Experts of a small language model.
Size: width 192, vocabulary 8192.
Experts: 32 experts in each of 8 layers, 64 SwiGLU neurons an expert, 2 picks a token, a sigmoid router, a shared expert of 128 neurons.
Training: 303M tokens, 4628 steps.
Below are experts of layer 2 (counted from 0) of a mixture-of-experts language model. Rows are named router (the router's row for the expert), gate (a neuron's input weights, with its number), up (a neuron's input weights, with its number), down (a neuron's output weights, with its number) and show model dimensions 0-191. Each number is 500 + 25 x the weight over its row's rms, rounded and kept within 0 to 999. Numbers have three digits each.
After each expert's rows: "comes before" lists some tokens at least twice as common just after its tokens as in all text; "mostly gets" lists some tokens that are sent to it at least half of the time. This comes from a sample of Wikipedia text that the model never trained on. Tokens count by the router's weight.

# expert 17
router:470498505485476485490482512484489514512499495522521534523517474476530526477493495529492523505519540468476466463478492477515420496522474464544523484472508493508521469488521501536501468487475516509498483536498528531492558482460539443505485499479522477493504511531510440499478507497497499505496462495509535541555538480520481513488512498514501487518520499591563531449485510569515477536501544503496498480530505496518514507508526464479459494493507483465528498484461469502512512483477502535501506516501498474429484494488478517490484517505486476494469480498500522493465507491515490479
gate0:445541467473451543488518569504499487501488461521526507452516489541528480475523502508514549497491518520462524483525510475509472513485510493458527463491541514500494472474521492487577451542483490462478526484530511506467501494509508487522474480510517494513489474481487529498482506452517481497508515475484498497531538497494504477510499463473504517484482490507532505514456505489530525489512494529514548485537522487527548475506536525506553538513474516474521535524492481490509523488467491501493472517513514487503522538478536528476509505512443546452483512485513477472506484523476506536
up0:449473470492496488456500474521493518517514481461532452510558522513467495500501497517499538531503505523469521489507531511527522528564508505475505525518482491479496516508569487458468503514467523539496519503583471522514499462511482466503515471462548483509505470540501506466458473480469534480529501476538489507539502480480443536520481511498533521533481501513488530517463507495509455510521515491496471493510489497505519542511524500532485543467470492504505473520467524499551483508467459464494504515523485505515493512485510533519516534505508489505538519508503485483492479517485460474
down0:489520496473526489536489547496482475512509488455493518497488478490524487536491517534511474515470461510495488515502543534480443429500502471507471499490505524499509439502542478498498506504499491509498502487496520491502521526474513515497513494542488473507486495501475484482501512520517496529528563512562538474502497505451512531528498506486444506526492463562516491519508515500483504505527474487547503473471458497534491494528512528488520532449493500496478477493495482477445518452490487535524443495502510465444466485487518526508499489482463505523505499513468467528467499502501426476
comes before: " to", " in", " by", " a", " the", " as"
mostly gets: " was", " also", " were", " been", " had", " would"

# expert 11
router:449483497469471487494452481536523517496555513516527537510503541484505536498501474545504513518506492485457490508502448483554512466517486495569552528503506486525526498525481493478490487503497515495477494505528504569462486503436531480528485528504495512495498540450489495504481507484492483491505479485468527515476424500489483500459515486507522472487502492496509502528477515499479494512477497503495500528507559483516496504510514499483529492513538485499550501511530513500493523506540507513484506473455475456501568491464441520538439493508475510510489499513519474492487454492496497490
gate0:511520521501527508516506517464466512465502531472509543496527553481477536501519475476518498472491500471438493511472500488509467486476476498486510475481512484551480510486527505510513446486505479505472463489536507487494522464520507497480499538482484471516497501489527505504455504478530450480521541511479495555487543497487480528486475468488511491504461520497570464521545528496473534509505537519504444503533487506477483471484508513483520412506502540493492533492483499509479486482489506493518505489503480491519502493473525493532491529491477542469507489525511509509457475558436462521
up0:481511506451480504475473531518519456494506520499505491481503435500519498464488501505529477488530466481516498495521495471478489507560511528496506454535483471462520533501513498470496501485483511497535504556487505493484495564534504502460485499532544506509533537496492481458521512431491483527438527461485517472533446483533469537517498516469477530509484504480501479529463500494513538493527480516526519504526525487506504496497500479520525500529479462495498486497486551500477520542504466523510539480491471492460460521532514543519521508523464499487504484490500483503515488469454545472
down0:514497488501500530513466529495504543522484529495506487494482467486491460509471496506537519516520527483512443479532505495503483520531471484480436537488432538476491524521505521484562495502553523496510535531510532511470528514518523469508493489526476536488510533506492552471508509490473501456518525516507470497524495478523522496505531557472517493506508528493495485513485513529525481503486502454526446505444479500525475576514499416519523501508482483480511470460481503490531516481498484502501520513509464476460486506546519472536523510483512511505493513473493507499474474486498533485
comes before: " |", "′", "4", " –", "5", "1"
mostly gets: ")", "8", "1", "\"", "3", "6"

# expert 22
router:492527504456477465489482493470532510460494521474461463521520418477533482490504482540525512507540546488559513486525471457519509486500515523486496510511514485505520500558495486494487521475482532455497498515519467490512503522471503501532449532494512508523526514493502534462481512508479505503495480527484504493485476511493468548477506488542499478526553521541458496519497592486492495536490479477508509503507458507527487530494520493504469486460508503476505520479497446507515467505518509494464485497496522533466504503491466527491500524541487483506498502527494528467491521520566501458
gate0:483476465515494495497491477517511452571495530468479461496511527500541467525493529512481476532465490518473493500499526433512520485488488534511477519544509487451495531483514507481480507501508484515522524508526526526537518537498491450504471525473487497516450503473476493454487478491536508531468497504510541508498493533514474515497538482525433508504507492541517469546505557494518496542524482511498502498500509513488466531504491504483503549451512482493488497452500492506505533484527490497502474511486508530502496399491545522490479509487479475485526512512518521452469493490510483513
up0:514492509497501465507457467469498532475503451536483478493501459548514498483491499492511520514498508529517466518527518510549473519496507495518480523506479476525518494509507508501506498513489491482473482509489496483570501436480462526518466477452512474541506459502480528508536550511448467505522507483517445542575492486499537546503503511528541509523440462478510501495547470511484479462516532508499516502504511516492501499509516554534467491503458493500510488538526495499535457507453554503520482494498493473498509517514484510493479506535510536531512461495478495478504524490527496480
down0:494521497493507458518502445464469502505438445492537519525501505508484463500535540541484526521511468476521490515461492478516496531474493527558511453556495525529507523547492469526507500483466493512451498509477511475521453504478491489472486513508504472525528495477503514546457463499515510519497503472521509528510513476503502495468526468527515504464521521500533533538484550488520488497508529514519482484473536478498533515475522517511532491508549476454511513486513531506471481499488479535542495493488506506494500537486458492514473513534523486469478518536483572502536493509484514464
comes before: " |", ")", "8", "2", "3", "5"
mostly gets: ".2", "–", ".9", "/", ".7", ".3"

# expert 29
router:511518503536520500504470493528495506527515518452472463515468471530499489494523517495540528505537483459517500500512526489498492477527444462514504496466506521523502505499476478521494563527502526502468524565491515477514507556477519480546465524504516509499467529503456472512482484511524462458486498487505507530525519518464517496503513480493509510467517475504482502430470506531493495480476497507471474514516532448484492527501503479474491478498531507515517475495489530498487433523504555495474451501496546468443474502500467507516457502468471485509503523539459505506519508461526506543
gate1:553526511507479496485481500539531466501498509474484543471505477491474473475487480504527509483504463470510459483458496527478509513476513479472549504508550523540471506518483450522499478517489532498498491485493505488531526539512486477473561484494549523441481497525482541451468472507509500530492522500516514483459488504483489455502521522492501512533520497467484525503475483501497500499507551479486466495523534502521531494489536533500492494452506482478535478477468531448479520487433477449486500461555489491516521526528497517522505503452498489481524520480487466499510491524543483501
up1:472524448488489516528482508519497502525503517516501533508462476512503502508503509492517485500486476500543485491464511506532469494506474454487486529491530475477497489525560464489503483468516513497515523484462511538514518510477542518535527494478497536508459481522490478510498475488487516488468488488495485467495536505561439453455503491490436497520494475512506463503471499535492521542531507482502509515497547501486494502457464496487484514463464538501520482559487498508486520493487522482490519482481512546537528528479435441499517509533508496517462499499511448536461510471506501442
down1:503481544500520488487466494483485484463505485457509500453515479550508496539520476529490466521482431522449508503503551492505508518434535499493470485463539507551516542488486502482507480525529539502462483518531507489506505518498498495421507498537476490493533511513483536466461523471511510515502489538497455512513509539505506507520522559483500507510454518467500521478529514489505475445489440462531527460504511510499485517469521528498525513494498496511476512485521472477480533487466509467514518509538526496519476499504523541538503538484488485493507525517496504519485519531486486484
comes before: "-", "\n", "|", "The", "In", "==="
mostly gets: "\n", "===", "==", " ==", "\".", "===="

# expert 5
router:505521527481503501508526493500507480513527509504527507515506471501513526488513468470525521502493503526491480475507507518517517476493504480494486508445531515526552515550528497467471514521474480475471522520505577510476499435540526451529478488484494480499488496537502494477491517489461496516484500504515512521474494503497452504506498492519500467535495532509494514483502483534480488513476468502505461490503493476534487460490510479488429489483456501493541509476529480526556456516508471494491498475507476490523559495547475538568471506491518518521499495501471559517435538470505484448
gate0:476516492522523502507520527522504520530491501551523467479496482496504480504480497485585508498509501494513544530481495504476474445487460503495476498510522438506503527498473479483503469504484493469478526451486477502545532486496436488513471475490542504552452517478487502460485483540502547521487486517495474540478499469509477517499493489507478461519506451488501518523535520500453445521505445530506465507468499533522521533497509486508476495511545507502488501506518511537515504490476502528526441526555483510491498513490497507510490515504572500519521491510541503523504516469509531478
up0:490558495547514514497453523522527482511483524522489502519517521528504463464499468515512476485520495488508529516495484498483520521504504460546497520531486503552467485489478542501449526534447471542523463483486480484504533481439480453495502520511493549519525524495468496466510446522465496483482489498493480490504499485471513492514488487523498518525521504499525514513523506527500511532463534537494511497476506547480524497467515504488523502533542542477515500509510527478506504504525523529487474508511505545507498518468466522514481524496493459524527485435471474514572486513556513455
down0:510498493537523495522477512495490497507488524515502479483475467515465480501479487449523514477506481454471502524466458497467487519519476489572512504539482484507429477482475518516455504509465462507523496484481527508493507489459484474471529498504474501473511502461493491452495449522478494491497481500474490521516494477472553500495502505474523500510450521513532487476448526516494476520484492522489541486500520536504555510455467507500524519545539502498513493502495544449517522473522536521480446511486484532484513496478453530505494482477490451531489488471518449493537534523536504498
comes before: "\n", " The", " He", " and", " In", " It"
mostly gets: ".", ",", "s,", "s.", "e,", "es."

# expert 2
router:463510526527482483507486505548494520534466491482571464494484461493511509507486509492519501503488520502526478500498499486486481498497453515473526516485521509447513471537512471538514497526511518509505469506499509499498500480494520484514495518497499541504505476508508503483455519496507506491495470478442507532438470490554495556482507483506510437437502492577462515488473497496484463508474476486530497453532495475562529500501516477457482497508486517508502495500500476508544499513528510517488495525499471515519556495495421488492497462518477486576473493501494522504527502497498491532
gate0:460453480484504517491503491510520466504502510492496475474497495525478502448516495471508474492511517525507461487491501461530515534459473464460519456491511467497490530484522461455527509522510493530553496485490455540456520488478500458537504506503455487475525464540507467543526510528493515497474465511497459516511497500475475480494518555493495494550523490498496495538482522475502465467522505476496510457525483504508497521505515471475462495529479526475557499472479531531475465545495475550476488503485519504470542458499530518525498473547495505496472495525507486494521456518456515521
up0:496491515466472509524510456485470508536490439456507489455496442485483522497507528482487453519509495507537529524492472485523479472516522509526534481480520515469466488539481462508523483460509532479505466536484554479493526462494502483514491510522483505475509486524483492527467503518510521483445505525472495479512473506517491465530484593509515512547502504470481486521470504465467440503489474508504522462502524505517468529524542498498513490499501535469524530490452489502465498505517497513490481476495508531511539493538505524518476498514475466526502522451490505467516465500455516493
down0:524461516521475494500506523509507540525503488538502479467477498511496495522452519493505489505461497433512454526523522509483490501493517481512448492480452503516454490498527511538507536504520463483546465503475512462501526490510437481502537522524496470528463498532509503468504508464479502526462467519436480517491512473475496528514462499485466513489478528506472494513550517501540565542500476473502542475503486548489508526475480480495533481533534534449501486497502482442501515518482522471480496463488535513527525523493529461497484479496517496496523462501502504462507497492502491508
comes before: " of", ".", ",", " in", "s", "'s"
mostly gets: " October", " May", " July", " March", " November", " South"

# expert 10
router:485501514508548493468459506485504508494529541505496492529472483467500536483484501490513533503458524486487490499489471452547500491460490441509523518492512501480513500503509503499535472503479498477479503518496511522489494454498514516525502500477525488505494496476515474492496504496480520522508452462513510492468482485553459498472536476527531491518537545467447490485460500509510487501511498525498460504528497444504488536496498515543513492483453489472508499429476481593539493480520444536498513521494579503482515533519505519496464545466496497474491473481505474515493524507493502528
gate0:470511496498526491535460520489471453511515508535486487480465489490503548485466497441537553458482483473477495476500500467511516470509485520490461506545522514500502519480488530474476494495508524497494520478511492481522493484519522513518471518526555472508507498472489447510434499433513489526483512487504470454512487530492480506485452492479507480461511494503465501459486513459506551481575500473498473489492531518526528478481443517481474508489489504482487487527510512481545451501482457519514514527509538477501518523484521497492485528504535546527495512510535507479502492525545486521
up0:464552523502555481484509539472453487471497542495488501515512517523502471511478496502453479505487481478467457506511472476518492523482532519466503494515474463499462497523493518486529479462500516480453513531485482494544471547515459504481503540490483494546491535473508497472453514471498475509470529534476483509502478512483510512499513496492485504591455485473504501477505525489500504496495518551467471503507528520510480509532519457510514475501521479499494511493486493510551484518509511484475495482498452582533515486497529544471487535524532483472485507467533489491549507500519515494
down0:506535511537532505513471556488514496454484490499496436527535544545468504503535468504520522476439489476515502514490509513528488528536446543504510526503506487485524498498494482546505529474487531467531487503491491502502472535469494488473485462518478501490532467486486506433518549459493478502486446500474481486458487523474495502502502475538554506489488484527497485455481511517517532497513486452523478461489515485494495450490474494490495490472463512501438485483515511516516518550500462518522465493504503505522517506493484481489510474503520524521544509539526520500489547496515531514
comes before: " the", " a", " well", " he", " an", " his"
mostly gets: " as", " after", " when", " than", " be", " until"

# expert 27
router:477488509496518506481491496531520490507518513485509489511497488440509529511510521501503486510537471506490452452507490519505520471492532498500508489502505531471499518539431477549552547517497508489472486576510489533490577456518502493473473518518521473530472486524464470456523484527491550509491504513482511484516498480502506492509523497512489492515488493527535511544506499448497487478495464499501481473504482482491480525463492498462460491496540506484498481516443490513506450557516498484469501541475450488501495529506510506466510425471491551550494477502502509503480479507501499506
gate0:515475467532546460486520511448517521526491499516512483515519507517485463468519531461485494525526490472513517514474501479546470497479484500513518513537472463535485506489450551514481544461500520495470505508535501511490493466486468483481484536519519523507475478473525496454489507472487549462525511493468485463486472504523534493484484521461511471526513515527461461457481537528501489486466477488549466468484515542493496492497490473532523502536527444496480517561511475482473513530480510465502496498510474509477549495495476493515485498491493493515441503457459477538512490521489471506
up0:433509490444539476517472471508493462499508542505492509536487500474504531532490473506527535496477468520533504544491497557495477497572457454510533463501528475495456508504508502486511475516462499511509480461477505487519516513514494469492494498489471501501464478526495498509528494510500510503450488499477498509469556495478517548500533503491508508515512454519504511520524502473498445486495529534497488531496469506534475501529487488476506511500451528508511463450459478482564494510444513484509477516518554496474488465463517513532487523519499539503529499537535517503498495528489512491
down0:480461485566478469482521535505507494515475527497492519494495493483479540475512505488466486531522499493489524492487479493545489518465516528522459512519468516481523492473491506495529526534488528519483524484487522590535509510506507530491514491509500523481459497458495528497492546452484510432540514462497518489494466484484527454492523480495517491483485509527509486465498457520505483512497459503509504478492502536478493477498508510488492525511539522528482495555513516489528533481472505509510491478462457484477518453515458523514499478560512504437460530478484471549493477461471502501
comes before: " the", " a", " his", " be", " its", " their"
mostly gets: " of", " and", " to", " by", " in", " on"

# expert 20
router:492500519510570455480490492502485512521497514478564438516483501477522504488506467518519516507469523444533483504556505504542452504488508451526500510483532501494539493489485492538507474435494503492483530524531506507490497453548492491522476521488519474488502509452477567486495498533467473499499468514498524457464497488505493501493480477539519505475526483529486474534471521559476497479504524552488492505487473516479507509479502513475530460457463492495524514532506433513524523492518455531484494527524505478489513510497458484498521500535523520499507495529507492482507479507522499510
gate1:507529528520492456512512508504474504530503470479528502461478512499539494544504469515493488531506513471531447501484466476512496473502528495481498484496478485494536482502491538504519501503506533492458509498561545493496491464497480490535525493503544490509502507510503498497460434497494572548506487538504488460485536495474479521559466492515465515467541515506517524526450523494505506496543510478507472492478499491459476455494469515524524457528491500482496513511535470437454532496497516521525516523458482481473476505490472495491523527440490524522511514499527463484471513473517500525
up1:503493544528503470519507488512519482510471477466500500466499520475523463527516469520484482522504495477563484513458512505506487484499517496516505472474457519508510476506532508525472487508494526432472483471514537507464509477500493518544541489523464504504538486517522541552494462509502556540495472521484441449487530515502492534481491514530490511513537459452495515516472531496515480494520496480468456493501528481523468504528478493508542503535510540489508515533522528491442512557490501491507478505478510496481486521491440478515504522491470493535491556496474493514499528487492451493
down1:500466462427514563486465483476481512512505522529521485514505486499477449559514497496525460479502481506500500499470498493507494481544528488429510500477503498475474548481500534461502476481520520536510504545492443501495519496535458464462479500505473450483490459551458477496543445483486493534509526495515482481516524489492535499559472542509514504496489480510486500524523490477499488488516465538523497516485468487471477522488481514511532498474493521453520534500501473489481500478483507530540562510497488475506498488497523511507530498475492517499528476499518494476487503480524539517
comes before: " |", " -", "ited", "f", "p", "est"
mostly gets: " ", "=", " de", " con", " un", " +"

# expert 3
router:475500521525522511496457511491513516482503486517465505558499519502525490470464479538545520524467488513552459513471480493494467490482500470501532485490504497520509505478524479492497537551493507483471520509520523538506523487499516480475505499487498524540459473460496527519505523495499488485495465539489486531480446463525472510510504498514540501506513496543543523452488550493514500451461458480505464491510532490488476495495512458516452514468555499458523475480502493494545496520516510509476477518499515517528462485477514541480489481523508569513501483487485505453469531436513487536
gate0:494464498485504474541500462516475516546508572503465491506493502535498491501471497461535468534490519500537509483498507471519487495498475470489470575550476505511520494494470525482487517484507507540534504505519469497510516505509492485527456508479536519541499484538547494495485467500473513538508517484506487475460471531495558523501465510466497509484465514487502520507521517521502520501493479489441500469490534458512507533531451479497486568492512497496484509514468491526533487502479532517542506474518459498432492550487516501484460508500476474513497480497452489491477497465512512464
up0:539502472484528498498466463479466533499507502432502482508529502512478527571511501527543517499480518548488525538509497495489496501484498512535500515481522550483436473450475547537494484520500510517474529461514517475469497490454550494486490486474511552510529523522503468494513528502484542456471479483488446478467489493480487486485510468487497483539498494517517489512521501481508496545483518483514488482477508522503506477493483500473565540513466502548483504496501520518500483517520501487544440476487491485499468528517468521483464549511460500502515502479489502520524462502487518470
down0:476474469532506488535507479489487459482501469493430493501493518505468469500490501505493509521526473505495493488480489538448506523493456470506439471527465566513490513551542549496485516469523525506484526503453532499499552503500541494463519472480509534507461516500488529505546480481495539464531495475545468518508502511511502504519473511518486497453491499468488485472502510483525501475505474474484501474510527501517479480451489491466495467529517510471513517511527503495523498525522500513506508514473476521562517496492453485486521461494498517524482522475551520571541496499518495529
comes before: " of", " and", " in", " to", " were", " are"
mostly gets: "s", "ing", "es", " which", " that", " who"

# expert 21
router:504530510512471435500517513432479490522477513487521418507477511496528505505497477492551522532494494469502506509529478517521442482494496528556526495504494497498513497505516477543524474475487520503490550502508544532506545506479514489490495513524528513493462493496532527486510526501488502491492511490485521465489471527496498493505482502517541488466525488476482493456495544514471500461397532511501473489503475531525519514492546488474503514472528485477478482499504501476526448529506460516512485506480501471472555504476488507519479501528466502502512479509505503479548440475512487477
gate0:490493428530507477500513491487471531497510512532478437482496484517482511497498524501499499492505514525525534500519505454491491506500488498504509489521489513450510466484505489446502468540529543498513506511500486486508479500504521453524479481507490572567475515512451486511483488474498552480506491567523484496512492508489531512493486480504490468476483509490473476473462504450509500467476474501486465506500506525502485520526548470514500530448442473506478491534480468499453526473539517539491512501506518446521485464520525491526494496529529487489485485442482514510480448485503540499
up0:474536486490506480527485523463481476455473518535476512460546492537522490523494475510522547497497509567504547505540440483526464497528500521505508481500513532509506518537521479498516506533510502500538487507548442506527520501570446446450531504513500520507516529486506492524457487484490519493507509522495524518491505522472528514490479518475515485478491514525483490546473539506482453492521490524443494505518459530479533502558531460481462497495500530503498481493525503511455472509469499532495479511471490486519496515496519511468507467516491486486515510473493494536483491488512543485
down0:506508507514494552473524467480520527519479526505516518526492539511517530465480526520461506501549505514550522495497465467461493504485538508516511498530487452493497512436520488507488456499459523547548480497477530495474510488472528532527481479546548492513513499477465509544512510517522526496497493490489518501489465505489514502482496523558523516510478466497477509479485517495490504530500507473461522507517498509523515473523517542549502529473480510495483517491459504540507517436476521511530528480523506467539430471493486489495499587480522469473482493488513469485496511510481492515
comes before: " of", ":", " in", " and", ".", ","
mostly gets: " work", " film", " album", "ics", " Party", " band"

# expert 1
router:483511487462532504495498534511524503515507509524474512493496468502516506507566512503479493524498544495483496483553456486520494519511444487472519512484499544511500478507474484512541491530453546519510510464494480481452472450527529491495490492488500497515506556482519516493527528527503488498493504515497488502519450468521484546498508499519511518504484493483528528491465458498473492559508495562474500466495512530507534586458500478481516512491527472510511504496496453475515501495475490491514457547484481516509508494492482541519528480475486507434452463540487521525530484511504470473
gate1:482545459483478538481537480533479471467477499483487453502469522488520491506477483493479485536454507459517516504468535507540511522468519505490526517448501486488512508487497507513481524473488511533509468501487453507454537462493493497495495513482442526530487457491516513460490479505495506476506518498486517550482474476486517465491486464490520508496504490507479506497494536482467556534499528512471557516503468500534534512507498503478496538478504486517501482476447509480501512475450525486438523484503480547522482527504524475477479510465481490415513516502554501521492473496505471526
up1:504521528519487464514536478523488498523468476511466523431493514479497506468524509467530504491499494493502481493491482515450495486513513460515485522535529511494514495455507492485467528496484487478498508479511460536479458483483481503512460510523512490500496491487494497540543483510507458471515456524497478489579518550514506539455512543509503440476537531487486495515479438503500455505480479485485528494485526485475522482464491512481526460471487473545531537546485486491490484504494517527528496486476508509530471464506513484480501487473504536526503519494422481475518500544466520504
down1:518503455517493530518499487499492479448515524477543497442482522492507502470503450506473449515471484477492483504482527506501536468469530538495559516508549480486536498501530463532477507529441538510480493531508464549505502535494510512514468491467478485491521492507511529476513466491501467484524498502466514494494495463518489503498525506475520485512516540502491485522464509505481467497502532483457525507529485526527523516502501461464439479530525528503535464491494550505465494509516480504476553525467511509500527470490542503462474434507512533515530473495498467519531518489477498517
comes before: " ", "\n", " 0", " 1", " 2", " 3"
mostly gets: " |", "|", "|---|---|---|---|---|---|", "|---|---|---|---|---|", "|---|---|---|---|", "|---|---|---|"

# expert 23
router:470514520502509487471482507469479490525522479468475516492503470463505511473505488507526494507505545486510514450475459515564529514456512485531543488487490504521493494521502460521534478489436486499482492511501524464490510514465513502512503510474513495544516557450539476506514519503496527501486502504494516419459480475498488525497495473504514520520495490536454524499491488488498474513509546484472502504539554460513499541510472502498516490476472504491516462525531530558524487496514499517508495456485534458496525494445507498541493480525506512528484521531483538467511529471548474459
gate1:521487488508492432501470513467511464490478528510520538506495471500524487515493509485506486479513539503520522587535478513529519511498565550542523514467481525506524501494471506503505504486516547454492448514524518490492488521501527503436506485504479515507483468483505492506487497541466506467516486501501566465500513493473468519476485501459498544508525515527517520495449497523528487517491498480460493515507476518459504487532499495485528488537487490501478522540497535520489483473467519519485542499568513519495513494542500499478469535502475511497507452506474499488429497499471489495
up1:530518493513518483534474517465476519534492500489548537555530483503492518458539467524511498454521502493493487487515510525468534494493497521465499497484449484441522491487494481513546490524470490521506511484516501478525489519480482477484492511469524500499526487495521514525465526502517502490538505491528518516538481485469556550500513503490494550511532478511547517482524535508543506490517477513445504497436484494484479542490514473490510518515432481506507518489537523470504509466487515515505532515441507510524493526504494510505484523543456487511467496499492495506532578481455460506
down1:502492524552493506480461503448520497495495495498503482464500509524473452433486516496512536496506473486454529518463540517470504470514506516523471490501474508513460497480507495484528507517489480539503527492505490528521523444490486480501446499544499527509458530495534474460541503469460528536505464489508515480502516475495472450477518511500494479494495514517500458535503463551465508499536522489494484482530528497451489489493475501510500459555492534480565482497501511506540530478450528530498530506489502495513513480494457453488521504533487474496476537465515523527529530492506500498
comes before: " |", "6", "5", "4", ".5", ".7"
mostly gets: " for", " 1", " 0", " 2", " 5", " 7"